config.yaml
d_model: 320
n_experts: 32
d_shared_expert: 0
moe_layers: [1, 2, 3, 4, 5, 6, 7, 8, 9]
normalize_top_k: true
routed_scale: 1.41
balance_loss: 0.00328
lr_router: 0.000214
vocab_size: 16384
norm: "rmsnorm"
norm_eps: 1e-06
optimizer: "adam_hyperball"
lr: 0.00621
seq_len: 256
Below are experts of layer 5 (counted from 0) of a mixture-of-experts language model. Rows are named router (the router's row for the expert), up (a neuron's input weights, with its number) and show model dimensions 0-159. Each number is 128 + 32 x the weight over its row's rms, rounded and kept within 0 to 255. Numbers have three digits each.
After each expert's rows: "mostly gets" lists some tokens that are sent to it at least half of the time; "comes after" lists some tokens at least twice as common just before its tokens as in all text. This comes from a sample of Wikipedia text that the model never trained on. Tokens count by the router's weight.

# expert 17
router:153153115110100115174054086189132115133145064081091124028149183140118147159107091124139174127090096138147071139082164106124151140145124137116066154102119110101129131116150137126109101108185167153116134151166097155140168132137063128110147155146183112153110124086107114163143119109175163140170134167124115125175169132130140101100162119112082097050123101193147097144045161178081110113083132145133107124173175108122175102127104098113163149120149110093145131132088137161086140165122181
up1:108153128178150154148140098097149132117109117078109150107130124124088102233127089134084125177159094064222119121125126095123152177093112210119136137150118100140138067144118088136151108153102161123141195025101125183136117096127130107095108080130083109155180154146121171143094143096132160188073108104130150122092156080245155118125143148134097121128110132133075113123103147169162162169121145103060139104139176120120144143097166114167124096055139131129115177138104101124143053134115163
up2:170136102130109138180116096131046115117126098070131088096155136163174142115117119115185156138145109092178146103106090156139153073113134072174094124146134076158118122096149153117136119217079155117152131149118136124155070120128121083149112126198120178210096123120111109105102156129087120058086184129214108131135104105104163123044142136104105069207102125093100149109132115169109121115124236154147086183130152147110161116176131077168156108110140126121072126195176142109122082128120094
up3:137157150095107079131133146157172175159135108116071170115183083131145154177125142143138096157085114139095097102110144188155112139136107159101112089099168119217154131111104137161173147099189155152125125095131123120077125137174148149096127118121136138071106111120139180064131156099126094106165122157173124198139146124148149140173075157158117074125050141128112161126110108105166129109114101097175157122131118122073129119164162087121105070098094119123085101131124140160149044158084106
up4:109161168170086183142113138106108098126104163135102115173109134166134131165176174177107129138190101115199097124104122151096076170132167050168126135080122152129156131106108189131144180159066165119142114151180118104123116066094137078129096118125111136091149149067058193159120150169181111150089133073110166159100069157163167093174123138122070204080108142140146160179083126138116157118129066099116083137094091136127127182158164092119093086142126125097132197187127143134127121114121120
up5:128087202116097111104136105121142166108123094108132109155114110109146151138069119149143156115087158078145119118109103161110101117121149144129148115160074155145156134088170127141147133066128134142143109117042110098097051076152146140137068138133132140069114118157092153118172132068105157104095170163143164101127161168109157146145103143106155093185081152113115158121087148131182107130148108093083134141103138090178154102160129066182178134172146113172145124167175063127074114135178129
up6:199131111146129114143139105155106150095077164124125063113123145154104125086152117143147140176122109100140110136189142133149160111105185096105097166085152053121131118106140173130148126128138141165116102118148128074047014158133140187165121126094167201089174144052092129095158144132138138136164211043104121121129186143089180147136153109147138125094140143130111128126117151138120121095120095115154145133078149145166098112107163187127184111110139118115140084123178125091119091165195144
up7:098152118084158164121124096116137124106109171118151096120111103151095109137119149109169065160138117150153076133117157165091155174103115142132116178101134085146237096109160105137124140087125145084130162129096133116119114127117159083147071123162070199200077089169161167074092132130173098165112097157176141151086142183094149168078119134114121111146130113155109152109064139155150087136131174148131113103099100058141110114141138147179136154134154072123091139162123149139064135098095130
up8:109154127120065194081102108071151145137123176148100104167107151114201124118118168147181140106173075120152112180114149095122085140135148098130136154146077083116144047119106099123131114156135151125126109083082107127104119125111159201105168155087199110046117160111130100129123136144095136111172075146148154177112151135116145142098113147098141121088171153119172188112145081105100163108116135172046103121119055142087124162118110135149203167110151117078122159087101090097141146158114091
up9:148116118177154126082162123066119101091176098112112152140092179186159144131150111109129120157102121119138125116117123085133071175133130079138083139129110051124149148107137103119120080157105121134128105186172139106149095144163172078145101128151159120196122096151084111143165138186136140148113099082143083126155170074171128156118125155079158197172108087054125080144094131169084145144141146127074126144124110115051078099105075128126135145064091083156127141198176107096101132101128129
mostly gets: " Website", " Genus", " Label", "=", " →", " Family"
comes after: "\n", ")", " name", " Genus", " School", " Website"

# expert 21
router:071211143156158092132128149081149080137120091135051136080127149104146066085164131172099167145150144125093109159098139091140152069134087089100109124104099147121137164131157172179187111090115106086154134109141085137090120138114158089135136178113090121132149120157101149151145132150112093134160102051112197103148112092086096110100201109144091107128086145189124182111097100126178187097154103167104185160174160126174141154128136180167064050208127121117144126110138120089119164082214160
up0:173143122161145125166081121168115141059107104179122114136087119148099138093124159142130145050182076123158114139092078148110114127146106095078154152105130128120121124114138155148119179160085128152142116188098142126170087119141122156136108123101093120175152147089122070085111137157156115106132152181142109060121187068126112181180154118121195222149141141074105083139165093109113148064137123119141134147084169115101158174183127136111162112123110146104143141129156160138123129122143094
up1:169134083098124181117134103124119196113194133111162142146112076156168091154138115145123115150119119137190127166141073151162077200073128139102124175159068157150088123090163146177101147115118143099133077085099169112086106116158100140144096139150127149164116140124121131143097124064139158063141149088103118169117116090169069171153107157088164140156159120096126153156111128129133146094207176105122095144160118165073121099198135125174124082164133060189098173079189174173164125114146118
up2:137175134120126162159172109163144154092139153088093097124110125140134112087117148110181122099075157133136110105190105145135122164060156098119121097147068097078169047125122137123146155170093106079158121107147117104131165084137171132102119129150185252092137130135129087131151125148133090163140206158108145098134161158154093105115165194146140129156203123160213121157136105228141132095156089096110076133135088129088086140162143143121118116138173059170057149150132114112093111155146164
up3:141145139146201170091106108090142098065108153087151102137156153136113110158119104149146164129128094112165180131149221212190104085134110098174167141127087105130096179138119164105114115123120079205156108116150152177105054093122173129129192124108140184148134184139129127078155068109086142083154153155115164140127149109126104132134146085081068082117152144187043155160069146149132126099127148123114106117065150060147064161167165114168179173158072079159145147181159155114159066122155107
up4:148172080124143165128102116106108139132175162136117097110110160138159138157124137069162178145157109080184155151202129160184096121143122123150086113130139135176163141103190176110113215117102148154120117129140072130096052167098124145169136142126149114148138103132113148130079129189119167106147144140152150099147092175119156160071104101072100146184138153115060126151075219153060127120162101108106055125114175117101145168144184101128107105154134167058113208171119139153094114136165110
up5:135115182117120160098106061121119167126129094162142092160140159120154120122173111102109151074123113060124155105109090170149108118136116122143097223139147113174169097109049108102137078174097160152171152159109055113115141132147122117138137100135120150145144097077131132129201112104161122106123153107180166137080124168134098139172152138052147204117159098152151148083147150158141153075164076131133125070128137110130130119155122097177117125152081120124091156173104143119120086122135109
up6:161167113090130123115130125161148157127134137075147081101134135153077162165143157083137097107152103096146114145164145125169094205142084142123181094175121086118112116080127127096167154147074111087096115143164117094090110149113153139118130087147131055114124122112094140126120151170183162133184193143161179124145121087101198113134144125086136085156073130157113138163074117126109131117090114106116136150149119131093140093066133105150161123115156087214084111154119181098175000132131128
up7:105147088160089143147111111131132118106099139165099073127113152143101118155126110146117137076104124168140083090098160133074138130098125175139109187099080092118177107110071101161107101108189192166124166050122175113095139090135113151049165120127124154195052103112175190102110112161156150126126135143166106094101150091191131127104097071151137112064118084082114154163158074148112109127134133101160165161120091117141077130135162153121142126101170154048131144127169135173103129110177107
up8:121196196192188134068137104105106157111132138133105095115093114138133072145139101128141120130057055110137148079124181080063142111171140127141097148136118133135137118052114155093196114086150123098116126143122116112162151128131111112174120145202117142109131133128142071110151149188134145117141098110150092154159161106245120181149149140086123136153182143089172163114160126138152200106167068121188126149115123133117114113144117072161155136124136092130156134143090158061149077214107090
mostly gets: " —;", " –;", " Report", "|---|---|---|---|", "|---|---|---|---|---|", " |"
comes after: " |", " ", "0", ")", "3", "5"

# expert 4
router:086136175084069059158081120143155100131139172120115140133088113119120116111095177144206074154094100067155103100085134135156163165132078138084139190135170093114122088065130125141160229145091148187109119112112179132138159110157163178134102189129131074125118147104118121121128078137107157142110085103113117171088130103096096136127164139208142133124104132076182086095089113113098147165119169134100127140111115097110124087135095163166090126110086140145132106213180079127149132194121110
up1:140184089092115135172126129125160149089081161113166104142115129136151134094141139098145153089119101103158144105149141112128094073105159116151117110103113123163198094084095186147158046137140149114159146132116149161122142132133122170096123102166166154144102151147105160101130145110095187158090137133091141127095168141140165104062172155121123103143077143117029119147207060162141114106111172072153166171115168134104165149161118103109075067121102088062160113131154129093145067169099170
up2:122128132108092113108118111139110141112143144164147091094143117125088132120177157107139104109197052146105106084149195084120148122068116139099074125131124159156105099083140078094120134165112152138130075163111123057078121079184137142141084133130125160101107160157148077096108170135150151132085102087152077146076158149178114141147168164125128084078128147157123143178127154110054134098102112127160162137090218081180090144118156123109168112158087169122118139128165148124120108141118091
up3:164132164176086078109161093136147160156063136093134105145118091149132130166089165125187114112160094155174114152148155158157130170161112137181099110126108113146084116142074162143067079044074129154151129101158149153083094129076206137147118100139144141076139163116171071154148089161155165134131133144119134152118151108080119173167136137135103149094117159131120122121113151164138143147154075132126126138161126068127158091107085097112147130119075097154090153168174063150156075191178124
up4:159125082117116119107160105154114155107142115195135116118093146114110175141081121112157135139068168076121139108157166130112160058148139146196110073093164132103127090065117158132177166144102146093167172128202141152175119154082134089158151086159124131110103212172093126111154111144209165163116117166143128102143169132123173147131190183108082131161133080112100146141078055133103129115193116043134133090075104103083142144120137193190139150080176141128099136175131114170157078142157090
up5:122119073144104180142102103117065162074107112051093142136148197135154080239116134196100138068161178086133115160142119139123146096154149096126122162169071183094137067083071139169096097174161145073122145114180139119116100167128139156091143042165178160204070153137147109104058114144127137131117160113136150166125105068161104111137149140148084149175100101164141142109077173097134178128139167129160108108168126163140165176148131130126121123135112102131073153164077181110159105116092109
up6:097126113141138150220162112109085124104113171113110114116151144122146101095150117158184135146093179078165127120147140149099052162169116121187162151208134101179113113093122174149088178093136092131107141163118072164163123083137158072131155108159146179125118115088071187085173131113099200128119087113158159093110143099159108123127106148095130155169085121091129126099113033136156124086111113099130125134129141107140111136133114098162127116113119145084171180135204138161128135125193097
up7:145176092108098128021189116141162150171130152159100045179120144101104143180099107166125151153144157107112087160088089148121131122092121186136102165132146105127133112096112057050076098121140213144166077168098103147158109128133106136086100106120156144151126082143091125094153181146144133129150112123113088119152155136190103104073067085149133122087142062135115155119137138160124133105168140156116115176140154074142085163155107103138136121143077070133144079134162114157117160124129178
up8:118106115141110102087180123145091143117148124129167064127135120169180126122072099169162150134123126091137145082140142199098126111107124178142160194251122138096134115145159178119187159124163135114105135169110144127131139129183158138128138135176129152101119095133162146188110155179159136108141132086112058103087114142113164182148146105154096092145155122066123160237185124154134116129172130123141109124101140079156097095163146117158101124091101106162147160126231176100158127113160089
up9:138161149150099090127116081082127078124073150133070209161083111119143158142155058124113170143133101193118117153123186155140117141165171135145091137164114089134120110153061146134138113126136105216136162124128106150159116091164140112153106074126125140157135102157124140122114126134149178122150074178099126142151122085136141143142135108081102113174107105087166154082109106166111088116073161138069112122149147103067159142156160109118115130154104062093100134114161123163169122148132140
mostly gets: " began", " started", " re", " success", " opened", "Early"
comes after: "\n", " the", "==", " was", " his", "|"

# expert 12
router:140181108092171135180124053121169150162069169167118134075147121155142107141131138086119077156119146072087144135071117141114113138079164116115147148091129160073130122161131155119184118156143114142102193073106141107139136107117132135103119133137106079106188046140099200138062176141069067131137077111079083145105102131177148084114155132119130109165158180093157095166133160092129114191164094097115149099096173148135164106084140132104085116116113082152170166089098120096140185126136102
up2:141125093166068109154090101131104140129167125102183141165149131168102136168099073148107124123115064109118168139160126204133141165123128191071153157171129106153118082113148113139132076114121158121103113154131102145162084135071146135081141100062147171088148133161144174103117183092177124096176179090139107133188113141153074101110094116149111091117147110068154088132103083122138218120113131100080070195098146117137148159110191150159178102100114101151119208128111144130213111154129175
up3:133143135161118100151154060091155140166135155043092127141154112128097134125133104141163133081175120191172117064125171173092144141088117148144152140158149111140122124119062147148208199130090127090191086117084132148113133158098124186096116106084148148135106124108166104103079089151093146112207130106155139137121075186104137119152191169072139096135118131122127136147142148159112097125165092143123122102118153078122158104118172083156117114084142158140161129175138183137131080199138112
up4:143125102139133112132115119141183179149162151076189059111175130113130156153150088152071171057122114149181130103120140162090121114103031125110106146164130131076150162106126170158160177133114201116127141127111106126185149109122169179133160143120148179117065153099089056099175135095179148023090167151101119080147141118112118152138100143162068110056121144078130094101126099169127176116157078126107127176135102175122176134112089112225124164113146121099168086141126132136158083125127074
up5:138107136199111151076132102145123111134154106086132083126152091192142174150090121098122129137072172087125143113163117174146110153135105078142083126194145099124147122105143171071101105195174095118113111103193124149108082157128107137086121069129112110133127178177127061108190115185076159163082137105112095097146172141126143108119164118153097158149135100159142079078123112136140173128166138121102096166146138143102136145130141103121119111080130120136129121148135129101134107099186159
up6:127121124136075148134169108106115144094110159110129136138153178169089227122108139147201100123093120065151133109144207188116114144127112081063131081114097143125135122129098113109150154196088135114088170073177126080133150181112167143090125135086149110134114116124154104080154128132133078150171155154145163137096125126152182141100122112143107093084103117049109163104126136119117110149086156094114107148110133160146187122136166101119164073078064053106076156084088125074235060122182124
up7:152113135119117133114037109110111197091137090089131142156155145170090130180123081099083099150120184148144126133167141121103137185143184145126142192157159153160122147149094173114087223106085166187149123158111147080106086124128143140117148124121177107091079141130118145165127075107127154096177147126120110098101155154116104124196083118086179134081069076168131139164096181129116180102184166079119090121125145137152094122132188102159114149103165141149117160203136105095137076127061089
up8:191178150128086077090110113136123146123131165082164101130147144126110147088118139087098150193122094155104130191140132151138144131182151096108129062133118115177158161118149084152105147133140146138125111144178128139173166117056165121133143132061185160129150155171169117117122138145146167083170151162087138143115162157142179158167099117099092201136085138094158108118173150128090087155124112160145076101140091126113125097161169134130144115088120110103103155117128132118136157080092086
up9:091168135132086176163133164092129118093136166064115045131159143202145157111144078130084161091103154140131122118167153171069130141156171118141122115100110133144122114145137179104132176151142135112122125176128120056134134158102170115167161123149112135157067132167096152076194120125125130122121123109142060148122209115196165172108096152137087103095092101139141111148121078149126086115101129144130137135156096117138181120112139073134142126156087169144081112111135163163222168153127141
up10:199157107110128086113151103152128166139172075100149124119125118195055139138151115118134118062131149120074190138112124089135097146097130151112124209196122095140162099102172154136092128147044215062175112150164090108159149097228136116073103147123101189173084151134214104107105122109140150130148131082121069140134130160115153160119147131106158170074096156153140131167053136122155138065144170126129090086146136145080126100136087165125143160125127101130129148142125174169121156118133135
mostly gets: " Preceded", " Succeeded", " −", " graduated", " Elevation", " +"
comes after: " ", " |", "1", "3", "4", "5"

# expert 9
router:087123151114080131096089163096090077084137148100163132177091105137123096118117167113081083125059115128174128080128162121133156130054084133077090141147110090113125151075128111135075166127158099055164159079134155080116190165133131114119148114141078165149158131094174176082113171107132090093103134166076126181074102083124174095136085115139065142141172084124158105179120141144137093198132128108128083131100120158127140175159136123167136136157134104110140082168091061107150126150088133
up0:113179165144131129125184131100085111096111088105114116113094133213141156105050134170078184086124106125150184139189167156166106174118113102113082135180088116112147136127179172109168145178090118133157071163070090105132135163102127158099119142152162132089129122140125114075089133219080151157129106173163125122117145139116084152124134132097162129188092176119125126155099104117176096144127144041160112154131150093115127149154125106151100066134112110134099144173162106097166093086117096
up1:119141073135133127131125123124084108101134108126070095153203138123193117171135133150145098124084112094116078085142138132141124148176125117127097136128084144137111071138129125211103145175158122101157172188187128066097135159141145073126155148067109134122188156128178191169091135131121082148128131108157116148135125124170112125137090132127098150104138165104088128159144188145100102135103110142184142099092156148153085117158205129132128078102109157105043151197140092125195119181156156
up2:132151152106185173104114092177123189080197112191092171052105132164160124138173115128188128084137132119053169091128109106148104169096115078119123122175140165153110037112137121145124115106130167111136129180099091145085121131180132145153139150154164169141012114099150169104128075135152110119160136111184147131136185132193126164123135151126074142155140132125074149122138129107120125134156194086123051121111108160113133111078139102185158144128130081150154080085118118110152072184156106
up3:115118090097103148202140106130093161087192144154082208162146114135156114087119106075131094087139140152122090111136100141176129109118114169124139100116086085138143087119134098124151139214158160086143093121132195116047143146104119120134176083125120136115131123128085103137153119089101158185081151156123161063150130115120130216135131147198124077150094097119079133103116093160082125125093117135180139174170151083140094151135160098107159113136062182121116170177083113104108149194117134
up4:132157138111142161116159117100113122120069098125133098134148172063118109102088123140092120132179165141191128090158082131084124155100135105118059112129139099184101154185116185154137163220121163195094110132118147148154103108166142127124148158092132188184120128128081165185088137135160200148150156112140165080104141148143102114099165163105150166130103135133089157187063057121071149104136169102127111174138123097143082206131123096110096132087112101105156167129179126080104130151125095
up5:151116149157139159077175101077091118088164170161141153214090075173157133110150146102149144104115174129088143179098147115237072128189145146171060169151083130108104088165143146080124135150182114149146110086143086120101096191150139108135155133040167147126152127116130129094066070139152106173175122132116131093100122158087136104177086141168097128122165134102142100107148118156135156134158101116120148141123136094090190146032142137131112156088090095136113141081092143108197095106072100
up6:105128138164165150178153127081115106190120140155113109127124164143121125187096086141135138172084116044100112136064118082113131106119093136183133120156175107199112132144135064102112199127082176143086081161129140137177084069137102156119121148102125087167105157131151125176111167116114167098148123080150133144089140092124157159131111105124112133108131103176080145123079146117099146176152186116124166156134156141140136134074196112171126109103119110088126126113172131110131104106167116
up7:138142139133100123126100119145096142170166126052153127154179127159078166165072128122109149119112092135106151139182140157092113128117102157134173203148138117114139103085183178078145132127120080085142097076115068099059128138074144184150153137134094144121123186096142178187127082127076150115155153151108127120095170128143139144066113148078096161130108093097158097187097128154141191142094082083132059112135093113159142116070200108134134115140112116075115157107181140044150197125090134
up8:120167141142146144104121102106103138068124092104181136092163103117069202169092117128115082116115141130228065111150123185190168175083137121149103090152142076142123121172182172119143134165127119125159078131142117158174083148121088056179146094096102169145144093131098151108124052180180151103149135148138179127148163146175141112133099128111091177114124084092106119198144062084123114107160178138157152132125108117105092110173210121119142116094106170133126134217086106086141150113130101
mostly gets: " he", " became", " been", " who", " they", " had"
comes after: " was", " is", ",", " he", " He", " were"

# expert 10
router:132173097193107132107126087155165155136134181144141095122102171135143155162143103150138139135085180153091104103147116189131086135153149204081081133150141097177138140156083135163083088172105066149094111169175124108122158160195125152085156105177175097085134167158131136113130081057146088099115130116182130179168166138186082101115115121086101144153123135131130089135068155137157098130140157165117141166166161188161044134110161170137081167105190107121188156189143102111131160158117115
up1:098153126124126194140112139187114130111159132066158149118075150163137147128120118062101067141122101116153075136054163077050131156125172077135151128117102147139140073124169091075168127138178125143164113124162113116115092144089147108148087167077102128129103128086097162149143126146150106158184105129125120114089144142142132160050121119128098124119132156117130109140177086136084121122148162112137106110133120058138160160128098160148184123172132155160141114129066124188108114140132094
up2:168183155129151103119141119108115081120059124138150095114157120141094141111103107174121149112108075129084154131116115163129059169091099114192047112147090121131160080136156189148132151166107117051095031068154118198135166119103175063150159095161125208138138109136189169087107124113077069102129150139169133151100137143127118110108085106090149171163109121125084174074158124099131114103134153114114127178085101099119216128155152068130174136065092112096034114127176109158101111138139095
up3:103140114219110125113144128177145097096144090155139109136118162076141119170122128061146095142077132088160120093131145149088097099093150089094122162195039155143121121119119127127152119120171097140134111125162104105182149161136097141134119127129088119178147129125176108135200098164128148177163152122159067154093091104141086176152096145182092138069123146108109140114193158176134141163162066117150091101116089126128199049112164163134113116132109117127127129143125116137147124160128140
up4:140154147199111141125144119145132135107168110172058146167062183120125074193154153148092094179058103158135110155143159087171182126112131162111159090141158101165133151110194091121159117066127138176179120091117063110097112127123182194113124110091109122111127145153119096129045095149159123073153191124131095096143134154130114117189074097109112121121088112148115163121177114122078179167119162075143159142151152117123153139126153187107094143174117157137160113075173142123134152201099126
up5:175101116218116128104152109111165104151189109173152106082099136118097129068130090143107112104076117125168119130107176144108069141115146117113089130118116140182122062114144176106140199136142164140088128103092118088113079168121153117079075164140126105084142086161142079068155149143101140107187140117134124103049119166078193144147079091157129133103090079069168132141199136120078145170143176072129084129083106085132159135127193140151161146100115169107094139100148156123145084219108124
up6:122137111144129156157124119091088155131120115094151067079076119117049117070102121094161124141186089079148118119126115112039149171129137184150109124151166109112142110077179117117088128074106133116114106161104101093136059114082101137136135146111144111134139170112138123119050132151096189066101149166122083138159146108104135167094131165127150128140076032175131108147126066175084153093115140155124090097122170161080172127120129140152092168104114085170129140161108155184107112126135045
up7:122161108079145098166171097118171169111127152110067102117105132148114098140071117151148149115090133103116144105136183120143099097119134105141104156135106104140112074153058115131141158159091172185107072137121136131149085103190167103147104123143147205147145121120152092137104108101140129090140162146140084106110145026131179144134092187105102073132156067149067145177123108125115122154116141100200077079174147142151132137179146105140160112107137136117122093131168139142164074123154117
up8:180094051181078196125085150100124169080161107088102177110146136120173083188147129125117122114130139196204141161098149187154140109136134125158142187145114136125197114112114073084161137110134195123152181112118096102128100126177165139098116146137071172189110100124122147124118156133099130059158184118122126129127108098136130155160138113103105155108127137064108147231138187165113140105114110097146085110124098118127117155213159107103144135103114131084100134173115130168109094169138128
up9:136160057162083110158122146176064133128159149162151074141152106215158138177102088126128117105108143110104132082160106160086157095164205152121086158122102112151137117104059184096182111136116170075119105130126101118126117143126146069120154109150144072077130084141101215151093122108166119111113149112180082155119132089134104151127089058092127144174116148069091124126107109132186124121154168105182146160115131119112096151131199118125115105150083140090148117106194180139209124116123126
mostly gets: " '", " \"", " [", " (\"", " (", " “"
comes after: " ", "1", " (", " =", " in", "\""

# expert 31
router:121157144096132160049152118120124134104162162125112152133091184151087171168139085151110117177153094061184119133131081134178165096108161101097193094140107119156084138132131117158146116083168156134117109156114085148118110086102069205171168094149074073121141139110082181132083083175190168115194141093145078181067079170169226155162074156119167142144124127111149127123186143106138136171067114164065150151136118171104151104115168126147137101109098089144135166119118093082114102110108083
up2:138111071174117112148190134094094091103147139115127064133139123091110116192150145109159086118149147106224121114097152206140184130114062157169170160186135078104101181105146107128092148116127159080131165116141113162138163185161129171109149129093111164126104140159154137121158135148171121141097083136136129169195108087106083121112140083143101115052140149163085152193134048204122149134150179100146081114063124136078086119124131143142123086126144172064109107168093141181122129128100111
up3:129124095144060118157116148121091119154173190131131139172080184199116194117101130122196105112131128187083149128147158219158046113103133145119070120143151155114132116102197104082087111145145138045150143142143074093071095086118124134097148090148143089140114134130131132139138159148186172171099188127197079163123162134162147136160178213127158137099120061147145126115203080184124126129154097104134114114126116118151148114148098121096160103152129092120133155131171104122128130112113193
up4:129122077158115154120076079087143118075102119152108141135130148126148198091143176137134143148148189136193112126120143178142158109088055097149075158108190121138153119114134124160099191153154168188101171118170078169112122126114124142086148107107158163142111148202142142119138080115138153145145105109169126072198125116102139115116089125111112191136144106240120164151091184119123155177083168174170089092114118135154096111149142106127110137128106177100067136144147185120164139116132113
up5:113112105160120157130160121165079091101140108122068140149086110148181152123137112086131102162159088055210094085109135160191167143071158108098040125108179122158116097122121165193148116119162158116124063133100101130145095057147149147114056148180141128097088060193068154098124160154104139151105118135165174122124125180135095131162127169120133108131104075128148164144133075104147191106125219083121098093140140159055115156168107128134144131106153102138046029159105144130133158088139187
up6:197124151135114169092171068218121130149121061091128107151160105119112129175099204111189134140133200124166133134187108125149084146169111134136139161164058166096115089097141186126074135116109144169142107127111169182125108076166141138150143132097110147115138230128132156072127136148178151141166150144119112111135163140161109117103130126127072096149114152153146122090171103165115129112134128119087090144144122097134105124090142139191163158115116110137075141142109142147149113078085153
up7:139096138139065150160109091077155125104131131162194108151168120115164145076095107086144085095144134109105137121153121111086124134082140148117079097069145085150140057150057126141111143152151079158082131084112117049052116175139117120098098108099157130179120179137122107085142120156113127095177199150106145091147152131127120135145093107171109120067106135125125142119157110071079116107195056112147149150084167118119132090069154123127153127085164150101151086147134132179177157122072114
up8:061153112150205196127121117144096091090065123162236079166111122103119117089099144171167125083129078103147171138128150122120131102132108072071124102181109106118074151111142123147122174102151152177170125123171083049073171140155141152134107120091110129131132200176125118155071147187177211156120166136133086076114131070160099125190097167076080170112133164158112125132085111132121138142113094088125128125105127130122124101156123123173129151153131139093121109096076177102113073174109114
up9:145124145140110138153088057126102115128169097127080079129078134143143184112107172171179172155165172107107093119112151064152128161111100136142138082138125096164105133119097069105124099119134145120122137138155183138111098155126143186113117093140149139089083139141127107136115167151180193129171141134147123122143144060041129129077085130208132076147131143131133107143023141188108137162127219152127151186153146115104144111127147129154142114108087110111131139145151102116212129133095146
up10:121115102151107142114112137177112117075141100103122142177074118099161111125057142131099112136119178170165094127151122091170103217066063104120125137101100109129160103132071106170085123127155148118132145131065175147132087171131119156087129159109116108166127190114138095150160138078134126126130155138099143112094116037078057143134062150178151175140085131123093113170118155178147149106111124135165086195104164077072118166162176170088165133145087175125102085113120163179133073114089109
mostly gets: " $", " £", " €", " approximately", " million", "′"
comes after: " ", "1", "3", ".", "0", "5"

# expert 14
router:100159086165081136202057101163151161124102077194157112172115121142129191112157152161131102122170093210105096104069077180096086133137191124123127133138194163095187168180137142157143165094123169084129172149123110095080130083160090123119120066133095143144074129099149131149021094138111134131143153211083132133139155165146123127134132095122153135179118121122140177123160058178129173112103097150127120173097125131155071173090136140131132103139099199119130111117091156124132156134136118
up2:140161097124136098125118152093102215111099148069141079118146136247097163148142077163142116081171137090131200125172121126084120145147142105135076103092113123102123082101097154111099110110141194149104121156114150089134081138088187184099136087115198053127143127133110074141123121159099132111123145153169103181139094167124178158143179158118179142160113163093103127153152200117130123176109106107105110149135157131149120162130162093083094104139142123096135098164112108121144129153088116
up3:125166118181146165134127112108097140127097183120067143135087164116141100141124088122167103177063062132166203127150212182155119111150137134136137160137114128189196051121186139179201100122134148090124165160159127215137096160113152110144159106137150142177184166159123171072162139140111144155132071128156134138124134166183091137109111130067096122138106177143126133124146135097157171125122135100167141114106098077159102189093169111125186137132122081143140165107163106127140073134102142
up4:154181153092159151156135119095132112090103073102109147152118164151173130105144089126096107188154201083167099114141114119166140104166117099111099066168160165179136159146125171153130102140060136172136101138127106143129111105148091168112107109097169164148116111132110106158150117150107148079190136111092106074116128148108099138121165167103121102137133122106130186111139145109131110119126099138169093131129082147078127079162093150195137152167159144066125139134130184122124166178143125
up5:144134102106143142103149109090117191120083130114128072129102211140159065158090096107126175108144097132112140123136133158100171163106144116099120148103122143127148061123107153083114164175069061135155133176130146077122125161119139139071165186084133099130055146199114098107133161140151166074169162158148160074081153183102114109117162127206123160129051097117136159168136195057141147135080118088099142126167168155113121140151128187086150074123146134157151119116099170130106113144085120
up6:127142196119124141124118116171128132129142153126163152149065124109130111167083154255081167154145120142158126098168097090116107088147085084184143111179150075095125143164153137153097131137104149127078126145117093120092118120169127116120180106124161142163120130192091085135126105097149149136175165145143102116127173138170091136200171136107114092091133134151137165121096124185174141104164120118089066113150140149076122176192184100177120149117105097135145133109123131121160101166137125
up7:107145146055131132129151120156089105125104117100106109139170112243060133134122145185141147101051086126133149107095098104122128170128122144140112129072136127191174137115070164141089038201121148084146091115117101137133123162134144143184157121141131127143103154103108128108189144074130145183170170104177120155156137123143156151128143141001096120133131104135131077103149145158087098132134174110102092131137087117141125163110193138139177164112171106115090121153183143154140099143161103
up8:089151135068169164161123116111115130124102195138192181114114108166156108104104097105173112087146105129121162142104135159095135178124115153142169125130074139172094122125082165072123135085074151086194100117147147174086114130069171193138139086103088166134150136164146085152167154144107202122147118160197144127129126149119161104155169089111152086124136149123174137156071102142132078142107177166124141131060150113156121152118150136097123094120124086127091130150155174146153072192161136
up9:156171147144127148115130135114125158119127119159120102101123133182121134144135124126140024083116132149110206143137151077113101146119140088097108104122144103100141150088145110098124155121101094093160090096113207152143073113127127183110072049147096165153057118126139111156115122122131134105124102142117148161131131139194152145086152179072176162101144092155112139207136152143127118143108199121083096146095089099139172149180185154166169132119062130104152094110109107173155132147131125
up10:160135137177083171136106129129131115111144120132113141176129140107145107160150127084179177127107074092133132087120129128143153162154151069112096139118053110115132174118091112129114109145092172102140121111130128144162112114156096122060146143155129156162064162147166123130113102127109192046133187137165092179186118063121130132152056117018152171144134119117136162100083151155155155098122179080052146151110114102176076177153169146169126138175118132039128143169134088144143144112137095
mostly gets: " Animalia", "|---|---|---|---|---|---|---|---", " Binomial", "|---|---|---|---", " classification", " Score"
comes after: "\n", " |", ")", "|", "==", ";"